Experts of a small language model.
Size: 9 layers, width 160, vocabulary 5105.
Below are experts of layer 3 (counted from 0) of a mixture-of-experts language model. Rows are named gate (a neuron's input weights, with its number), up (a neuron's input weights, with its number) and show model dimensions 0-159. Each number is 128 + 24 x the weight over its row's rms, rounded and kept within 0 to 255.
Before each expert's rows: "comes after" lists some tokens at least twice as common just before its tokens as in all text. This comes from a sample of Wikipedia text that the model never trained on. Tokens count by the router's weight.

# expert 21
comes after: " |", "|", ";", ":", " on", " /"
gate1 [123 126 130 214 133 207  83  82 115 136 108 128  74 154 114 131 138 138 143 159 108  92 176 130 143 137 128 162 107 131 100 167 127  90 144 112 130  91 176 114 145 137 113 122  81 117 149 105 132  35 103 145 126 116 136  98 128 136 128 145 115 127 124 105 113 108 122 138 109 127 169 110 126 121 131 126  93 140 114 131 107 133 132  87 141 168 117 124 138 121  88 147 155 146 125 207 135 151 122 127 105 115 117 120 134 114 136 124 119 109 124 109 130 128 149 113 143 125 129 125 122 120 109 124 153 153 125 163 116  85  91 131 127 133 145 132 142 159 103 124 158 158 138 135 130 158 104 142 120 147  97 144 110 148 125 164 150 104 116 121]
up1 [128 123 159  67 145  65 146 167 134 127 136  83 162  88 141 138 106 126 115 122 164 169 115 128 133 159 119 110 112 108 182 130 116 152 116 137 164 164  80 142  92 118 145 108 141 159  89 127 149 177 146 118  88 128 125 123 131 113 133 136 148 108 170 161 120 141 128 115 138 105  90 115 111 100 122 134 156 117 148 129 145 146 197 134 125 113 135 114  78 151 160  88 141 103 158  66 116 107 153 163 152 150 117 123 142 123 128 130 132 146 122 168 117 126 111  97 135 135 108 141 137 137 146 149  97 110 128 128 166 180 143 142 147 118 121 113 137  79 164 135  92 102 117 127 141 114 142 109 131 132 128  85 150 129 118 112 121 120 127 105]

# expert 9
comes after: ",", " of", " by", " John", ":", "|"
gate1 [141 145  88 169 122 127 111 135 128 108 150 153  98  89 129 118 120 140 128 152 164 135 166 170 171 176 103  97 137 151 151 148 109 118 146 139 140 118 130  94 104 128 133 132 114 175 119 145 126 135 152 153 129 144 140 118 133 110 144 131 138 128 120  90 145 128 111 168  80 158 124 127 158 139 114 120  87  99 127 143 148 121 152 164  88 103 124 108 155 107 114 121  85 114 116 187 110 155 131 124 138 131  97 108 101 118 109  81 147 147 142 103 163 142 145 113 127 103 169 163 170 127 128 148 116 159 133 124 127 100 134 146 140  98 154 177 154  63 105  75 124 141 188 133 116 142 120 154 133 119 145 131 112 159 118  91 127  99  88 127]
up1 [127 134 114 119  78 170 129 135 128 124 104  82 118 102 168 111 132 110 147 139 111 119 124 112 104 132 145 130 125 114 160 133 169 128  45 121 111  64 137 113 120  94 133 131 112  81 106  99 134 137 131  95 146  89  85 112 114 112 110 142 166 159 108 120 131 125  99  92 137  73 158  94 113 132 105 167 129 154 150 127 132 135 121 120 185 128 150 114 105 144 143 112 136 129 150 131 141  93 107 108 119 136 134 141 125 110 132 107 101  99 111 149 122 133 145 119  83 144 118 148  90 128 137 122 146 112 162  94 135 106 142 120 105 148 121 120  96 173  83 136 125 106 117  81 129 140 132 165 165 144 131 107  92 186  84 140 130 120 163 133]

# expert 1
comes after: " |", ",", "′", " with", "s", " 2"
gate1 [173 117  91 151 144 138  96 134 164 176 133 130 123 110 145 117  68 138 132 125  99 110 129 120 161 128 127 154 120 147 135 120 122 126 106 125 104 126 117 149 134 179 144 159 135  77 135 161 156 108 171 143 162 139 125 135 147 138 106 121 134 132 113 157 122 127 114 114 145 149 151 108 131 130  94 157 135 125 132 130 154 125 116 154 138 129 172 125  89 128 187 145 103  97 141 148 132 122  95 122  97  88 109 124  53 104 132 112 126 148 124 117 141 114 129 141 124 116 156 138 135 154 142 127 148  88 130 151 107 109  91 141 118  99  97  63 153 106 187 125 146  96  72  96  98  96 143 108 100 175 123 114 139  85 136 149 129 102 130 118]
up1 [141 126 120 141 148 125 164 130 114 112 103 115 107 101 129  95 142 111 114 138 150 151 133 150 139 157 149 118 113 145 118  90  85 156  89  74 136  97 151  97 123  96 123 171  51 169 144 178 116 114 135 112 115 117 143 116 131 125 110 131 135 143 164  87 117 145 132  91 120  97 107 139 113 114 128  90 129 108 122 122 108 126  92 124  98 139 134 153 117 160 155 111 120 108 104 131 115 114 189 117 137 141  98 157 137 133 111  93 148 129 160 156  89 137 161 151 136  99 158 161 133 135 137 138 177 105 146 100 125  99 107 127 124 162 140 122 133 132 147 142 162 166 102  85 136 152 116 165 144  92 133 126 141 172 167 101 133 171 103  90]

# expert 30
comes after: " W", " Ch", " St", " w", "w", " K"
gate1 [103 121 140  71 126 140  90 128 169 111 108 122 122 103 131 128  96 125 111  96 127 154 151 106 153 116 168  68 138 157 152 135 128 145 141 159 157  89 113 153 144 105 124 131 136  70 120 102 115 163 102 146 126 139 124  92 140 121 155 155 125 153 141 134 137 170 113 121 150 124 156 144 126 139 104  95  95 132 161 115 153 132 104 121 135 189 142 136 137  89 158 170 101 143 113 121 141 109 118 142 131  93  82 155 173 102 125 115  98 129 174 159 128 115 124 145 109 132 105 158 154 129 137 119 104 112 116 107  98 167 124 144 129  99 122 125 126 125 154 151 123 151 144 104 123 156 137  99 129 100  74 132 153 113 111 141 157  94 188  77]
up1 [142 120 139 152 136 125 142 151  83  80 136 113  95 105 137 136 184 145 124 129 179 107 132 158 131 139 184 152 124 119 157  69 137 137 128 147 122 138  81 132 167  94 158 123 155 136 127 130 140 149 100 171  91 135 137 105 111 111 100 147 173 170 128 115  92 102 117 145 163 150 111 121 120 104 130 153 141 171 166 113  72 112 127 135 108 117 105 148 114 111 183 143 122 169  95 100 111 145 130  97 149 123 146 150  95 172 123  98 123 102 122  93 126 140 115 142 110 141 139 101 153 139 134  99 128 122 154 138 129 142 147 121 127 104  99 132 109 133 137 143 165 127 149 111  97  77 133 131 122 108 138 136  99  86 121  92 144 118  79 121]

# expert 28
comes after: " the", ":", " of", " and", "o", "a"
gate0 [159 135 128 122 134 113 109 101 120 122 119 163 113 121 163  97 143  82 124 112 148 114 127 102 100 124 120 145  85  91 130 195  90  99 119 116 106  87 100 118 177 102 101  78 131  93 165 129  89 121 117 132  90 152 125 111  66 114 138 156  91 138 140 158 128  98 126 102 141 133 142 118 112 130 131 141 134 120 126 106 114 128  90 128 145 106 100 126 127 118 108 107 135  98 129 124 129 127 156 187 146 153 131  99 174 163 129 158 154 119 114 102 116 139 174 129  86 130 160 138 126 166 136  82 165 129 123 109 108 128 126 160 110 139 123 127  97  87 149  72 150 129 102 122  95 128 171 128 112 154 142 115 128 104  92 144 126 119 150 131]
up0 [123 116  94 126 144 108 148 100  71 144 129 119 134 158 129 132 120  98 166 114 122 149 115  91  99 117 129 123  86 150 125 138 131 138 137  82 101 105  63 133 137 133 121 178  96 145 120 150 149 144 132 136 155  74 162 128 122 108  87 154 123 100 119 129 128 158 111 129 176 135 162 140 101 140 147 139  86 187 130 143 143 114 150 138 162 133 121 120 126 106 203 163 125 137 139 150 129 115 155 108 163 126  84 144 112 150 124 105  95 148 145 142 127 118 120 129  99 120 131 142 135 146  95  76 115 111 140 146 158  98 118 147 179 131 147 150 115 124 108  95 114  91  89 123 128 148 105 147 159 132 138 105  95 173 159 124 154 137 128 149]

# expert 7
comes after: "-", "|", "==", "Personal", " •", " Occup"
gate1 [131 101 151 111  95 132 107 127 151 115 145  94 116 106 147 113 124 112 101  91 146 114 134 103 117 126  74  84 136  86 126 131 104 152  87 155 130 147 123 157 126 146 112 107 115  99 117 145  89 134 171 135 154 103 153 126 113 162 119 163 124  97 144 110 137 144 135 127 136 131 121 136 148 119 115 111 112 148 137 137  87 102 154 110  92 101 122 128 114 130 105 152 103 125  91 109 112 162 118 131  78 137 113 155  75 130  90 164  99  90 132 127  97 111 107 158  70 105  97 138 138 152 105 127 139 145 153 137 166 110  74 128 132 137 172  77 112 120  92 167  89 108 150 128 106 131 112 132 140 171 166 174 170 127 103 134 126 110 146 122]
up1 [140 107 115 120 133  92 143 159 121 107 140 102 140 120 128 101 104 122 133 159 151 155 128 144 155 147 136  86 129 132 112 110 119 137 131 138 120 136 160  94 169 109 143 168 158 155 123 138 136 183 119 131  75  70 150 128 129 123 109 117 156 156 120 124 132 188 122 181 155 135 135 153 124 143 168  91  94 146 114 112 132 112 134 137 180 131 129 157 159 135  98  88 122  84  66 136 127 152 123 138  83  99 128 130 129 134 123 121  94  78 141 123  75 121 131 122 150  95 125 180 145 128 146 152 127 125 116 101 128 148 160 161 124 137 138 137 141  91  98 141  88 109 149 141 151 150 110 110  81 102 128 154 135  99  97 117 157 143 137 139]

# expert 17
comes after: "–", ".", ",", ":", " 9", " 8"
gate1 [ 83 128 130 118 176 128 131 135 115 141 147 123 156 109  93 108 158 124 100 130 137 154  95  93 118 142  93 108 117 141 110 151  74 178 120 160 142 150 117  82 147 149 136 148 141 125  66 156 133 123 137 139  95 111 109  93 155 115 125 121 108 114 115 112 162 128  94  78 113 129 141 131  97 108 114 208 163 166 117 119 134 123 123 133 109  96 143 164 142 123 107 122 128 142 127 102 103 150 128 162 110 168 147 128 165 133  94 174 131 140  98 114 131 139 114 128 104 168 113 134 121 127 150 160 122 107  94 108 117  96 116 108 151 146 128  86 104 101 141 140 169 157 129 155  99 119 103 139 115 154 142  96 116 167 171 104  99 122 148 128]
up1 [101 173 100  71 157 133 113 116 138 143 117 149 144 125 148 103 121 149 128  93 125 112 136 106 118 155 121 169 116 102  75 158 192 152 109  74 116  91 137 145 107 164 115 112 154 164 105 122 127 132 142 111 133 173 169 124 142 120 124 113 111 125 108 116 133 127 124 132 155 147 103 149 158 161 141 119 122 125 132 120 147 129 148 138 136 132 123 176  68 131 129 122 137 117 154 163 146  93 130 167 122  98  73 128 132 145 116 146 123 161  94 125 141 120  82 149 131 135  68 126 107 145 103 121 133 164 101 134 160 129 137 117 148  88 121 151  84 128 154 156 126 103 139 140 146 168 177 105 142 151 138  92 143 130 110 135 160 142 101  94]

# expert 18
comes after: " the", ".", " a", " in", " of", " as"
gate1 [170 121 107  92 119 111  92 142 145 134 119 118 168  99 174  97 139 157 137 103 133 144 152 135 146 136 153 152 153  82 117  94  79 110 144 144 158 141 133 141 145  59 129 114 117 110 102 132 123 155 114 178 102 107 128 131 120 131 121 144 109 120 134 156 144 105 170 140  99 155 121 123  95 130  88 126 105 147 121 132 148 135 143 147 158 176 139 115 137  83 119 119 106 162 114 129 105 116 136 104 147 126  47  89 123 128 172 166 103 114  94 139 136 165 114 102 106 135 179 147 147 115 117 149 165  99 148 112  85 149 128 132 128  89 128 139 117 131 158 150 148 128 137  92 124 147 163  99 158 157 107 107 116 126 134 121 103 146 138 137]
up1 [108 128 148 116 120 144 138  98 122 148 156 153 124 133 121 131 120 147 111 125 148 147 138 112 144 108  79 119  95 105 101  96 122 132 134 125 108 138  90 182 143 167 145 126 165 145 139 174 123 150  99 127 143 100 175 132 165 162 142 129 118 100  99 151  85 125 110 104 139 116 154 133 131  97 129 138 151 144 119 116 131 108 123 159 114 122 118 133 131 175  74 108 151  75  78  89 124 121 112 105  96 109 133 106 139 145 108 108 100 110 123 125  79 143 115 172 103 172  91 136 101 107 148 121 114 141  87 128 115 162  76  79 185 105 127 129 108  97 116 113  81 140 121 138 146 142 120 159 104  94 144 145 133 133 144  96 165 124 116 134]

# expert 19
comes after: " the", "°", " The", " a", "W", " km"
gate8 [147  92 131 136  89 135 111 152 133 165 174 152 158 120 114 109 147 146 114 169  97 124 133 141 128 103 159 152 183 110 120 148 137 110 109  93 140 127 132 122 118 108 110 172 134 104 127  83  89  83 107 117 157 122 132 112  92 135  98  99 128 115 161 151 112 128 125 141 106  75 126 140 126 123 145 105 122 123 137 129 163  79 144 136 156 126  79  58 150 131 151 136 122 107 138 142 132 120  74 141 173 124 130  74 140  90 135 124 120 145 115 143 100 166 156 118 132 149 107  99 103  96 122 148 107 155 150 108 141 150 105 104 122 117 112 122 130 120 165 106 185 138  95 131  96 150 109 159 171 100 155 120 117 135 139 150 143 130 100 143]
up8 [165 161 136 121 154 142 150 157 130 120  88 124  86 147 105 114 147 102 162  95 127 123 136 125 136  96 121 110 137 158 109 161 123  96 109 120 154 113 100 116 156 123 106  96 151 114 133 148 165 166 123 115 115 143 130 129 124 151 152 115 121 135 122 102 118  81 119 128 119 188 122 109 165 133 123 115 150  99 109 117 139 109 142  93 134 117 154 124 147  95 127 151  75 124 127 110 137 155 176 158  62 134 136 155 100 132 144 130 119 102 126 123 120  85 115 192 140 121 129 137  91 140 135 165 128 109  93 141 115 129 137 110 117 174 153 123 119 132  64 123 109 122 138  75 130  97 119 131 151 157 108 117 119 117 170 116 152 136 139  46]

# expert 11
comes after: " (", "\n", " \"", "-", "==", "==="
gate6 [149 156 105 171  98 157 114  91 140 133 127 138 142 137 125 129 118 165 145 107 115 145 126 164  70 124 147 177 166 173 120 140 137 129 163 110 148 129 135 145 147 142 148 154 144  94  96 140  67 101 141 147 141 102 110 126  96 135 153 142 138 123 150 158 107 113 118 140 127 130 104 132 148 150 110 112 103  92 101  78 155 137 129 114  96 201 101 102 118 108 132 119 141 133 148 109 143 153 141 123 139 149 125 134 135 119 121 151  79  88 166 155 138 168 142 133 121 160 193 104 118 137  95 163  89 131 135 121 109 154 113 114 125 139 155 128 138 152 147 162 141 154  85 113 170 126 102 143 118  89 139 140 142 100 107 129 128 111  92 100]
up6 [152 152 127 158 130 122 100  96 165  95 128 136 131 128 134  89 118 113 128 124 127 129 124 120 164 155 119 161 177 164 133  79 121 130 124 154  98 128 116 163 123 165 175 157  91 118 125 133 165 106 123 137 130 148 138 112 139 135 142 128 119 131 155 141 102 112 109 118 105 154 111 113 135  82 134 109  84 121 169 139 157 189 166  83 125 170 121 121 103 117 139 122 138 133 164 103 103 135 138 157  63 116 119 123  86 101  89 138 143  92 139 150  98 143  94 113 180 129 136 133 131 157 123 114 127 143  79 165 115  87 145 118 153 163 165 136 105 124 145 100 138 133 126 143 160 141 122 123  97 127  85 116 172 114 163 134 125 108 106 147]

# expert 24
comes after: " L", " R", " l", "l", " r", "L"
gate10 [123 120 105 102 106 149 150 153 160 125 148 113 151 136 124 162 127 146 107 169 142 156 172 111 126 137 108 117 131 140 150 110 128 117  90 160 153  96 115 138 131 137 103  82 113 153 138 136  82  97 175 103 126  82 123 115 136 144 176 103 107 123  94 138 137 168 102 125 131 122 184 139 105 114 172 114 138 133  97 145 169 138 119 106 146 116 112 135 147 119  64 130 146 145 143 167 131  92  99 175 186 147 112 141 128 176 135 112 141 124  95 115 173  84 138 181 122  94 105 116 118 169 112 137 138 115 111 144 139 131 135 120 118 154 107 129 174 128 107 103 148 133 111  99 130 143 128 103 116 169 133 122 166 148 146 106 126 149 149 130]
up10 [147 130 134 142 172 130 118 105 110 158 124 128 112 113 139 120  93 193 158 124 136 124  94 128 110 129 173 119 105 191 146 166 109 123 125 102 122 151 110 109 145 141  98 109 118 122 132 114 149 137 147 148 130 141 172 124 136  86  75 161 153 136 111 146 162 137  95 159 135 159 106 145 167 143 125 124 137 124 171  98 136  74 172 146 108 134 106 133  98  83 182 152 116 106 118  97 104 137 133 126 109 112 175 132 126  67 106 157 127 115 156 125 146 156 125  93 156 155 143 115 137 123 123 163 129 129 111 124 137 136 117 120 145 107 153 127 110 140 158 120 109 104 145 163 108 124  91 170 123 146 142 125 100  89 113 119 165 118 119 181]

# expert 23
comes after: " B", " G", " b", " V", " g", "B"
gate11 [119  91 150 132 139 114  91 154 174 129 151 132 146  95 121 127 122 133 147 119 145  86 134 122  83 193 116  86 101  96 119 111 175 111 154 122 140 167 128 104 140  96 122 133 131 108  99 144 148 174 127 141 125 120 128 155 119  89 123  96 149 115 149  99 116 128 130 121 125  97 141 108 153 104 143  80 160 112 130 155 111 106 126 152  95 164 127 128 176 140 148 147 151 122 135 128 139 112 170 130  76 131 140 140  77 149 114  90 154  84 141 128 137  94 125 134 126 160 121 148 166 160  99 147  97  69  96  91 123  90 129 130 156 159  98 151 122 160 138 100 116 101 141 156 120 103 138 122 151  92 133 150 133 137 117 130 136 100 115 106]
up11 [ 94 135 156 166 138 168 123 121 130 165 115 133 150  82  94 158 102 147 108 133 139 169 157  92 139 166  68 150 140 127 162  66  83 107 130 128 106 138 139  93 118 121 117 105 190 109 132 144 143 129  85 147 127 145 170 138 115 136 130 133 126 114 147 113 119 117 125 152 124 149 178 112 116 111 150 116 120 110 159 122 108 131 113 135 105 130 155 137  85  96 151 144  94  98  81 159 164 100 128 123 149 127 130 110  71 114  98  97 150 158 129 112 148 147 137  98 102 124 130 177 154 127 129 135  81  91 137 131 160 105 147 137 141 112 117 128 138 157 150 149 172  87 128 129 113  84 115 114 142 125 131 130 138 139 144 124 120 122 155 154]

# expert 0
comes after: " the", " of", " and", "'s", " his", " a"
gate2 [108 144 152 121 139 154 133 115 133 119 116  76 131 128 151 126 154 143 162 128 144 125 113 133 119 105  98  97  86 156 130 133  87 113  93  99 153 109  99  91 157 139 111 144 145 106 158 135 136 111 118 135 135 132  91 142  95 118 169 160 120 122 148 129 125 155 157 110 112 158 132  97 147 112 125 125 111 110 131 138 104 140 156 124 121 131 180  83 123 149 154 157 112 124 141  87 133  97 123 143 132 127 133 116 134 108 148 138 135  96 109 160  96 158  72  91 117 153 101 113 130 146 105 164 132 165  83 209 113 116 157 131 100 123  67 126  96 120  97 130 120 118 102 132 140 135 138 109 123  83 188 137 163 132 124 130  68 112 154 119]
up2 [121 158 106 124  97 166 118 138 115 115 112 111 100 142 159 120 148 160 107 108 122 117 113 184 106 104 149 134  84 148 133 149 148 118 143 130 122 129 110 112  97 114 138 144 155 112 132  99  89 130 117 136 159 168 116  92  92 136 172 161 113 117 140 137 179 142 164 104 123 109  86 133 109 120 123 109 132  73 121 143 113 106 155 123  56 107 139 109 137 119 110 135 115 128 127 110 119 115 151 150 160 127 133 137 125 138  94 142 123 114  80 121  99 135 140 109 119 143 113 127 122 159  78 166 125 119  54 165 114 132 112 120 118 103  87 146  93 162 150 103 112 102  80 113 155 144 157 121  98 116 162 127 175 168 137 157 128 114 153 144]

# expert 31
comes after: " C", " c", " P", " D", "C", "c"
gate10 [ 94 175 140 125 113 113  86 167 105 118 113 158 166 115 116 146 142 141  99 143 137 136 126 137 141 126 111 158 102  97  92 129 115 123 117  85 114  67 101 129 127  83 145 130 135 125 132 102 141 124 119 125 150 152 132 148 130 149 143 114 123 142 168  96 114 135 164 144 138  97 151 129 105 120 203 127 167 144 145 175 134 162  99 138 133 141  99 115 177 124 124 125 113 144 130 112 113  83 137 101 103  56 134 172 129 114 138 154 115 118 103 151 123 170 107 141 161 134 116  62 153 108 146 112 130 154 136 122 150  87 125 139 109 158  95  87 131 141  93 120 162 133 100 117 140  78 114 142 136 157 122 105 100 134 139 121 120 128 144 126]
up10 [123 168  87 131 136 161 164  94 119 125 112 137 131 140 152 118 112 164 114  90 109  96 129 124 128 117 194 105 122 134  81 120 105 155  96 139 147 105 140 165 135 143 114 152 106 105 135 116 122  95  99 117 118 110 101 101 158 157 139 108 140 144 139 149 108  99 152 146 155 127 108 154 146 120  80 132 140 147  63 136 123 100 141 137 129 122 158  87 181 149  99 116 121 151  93 148 136 120 172 117 164  97 154 140 154 124 116 128  95  97 106 132 124 124  79  83 155 151 114  90 111 107 197 143  90 130 127 115 147 105 100 143  88 136 101 152 123 103 101 101 126 137 131 130 126 136 151 134 117  93 129 169 130 139 129 134 107 105  97 141]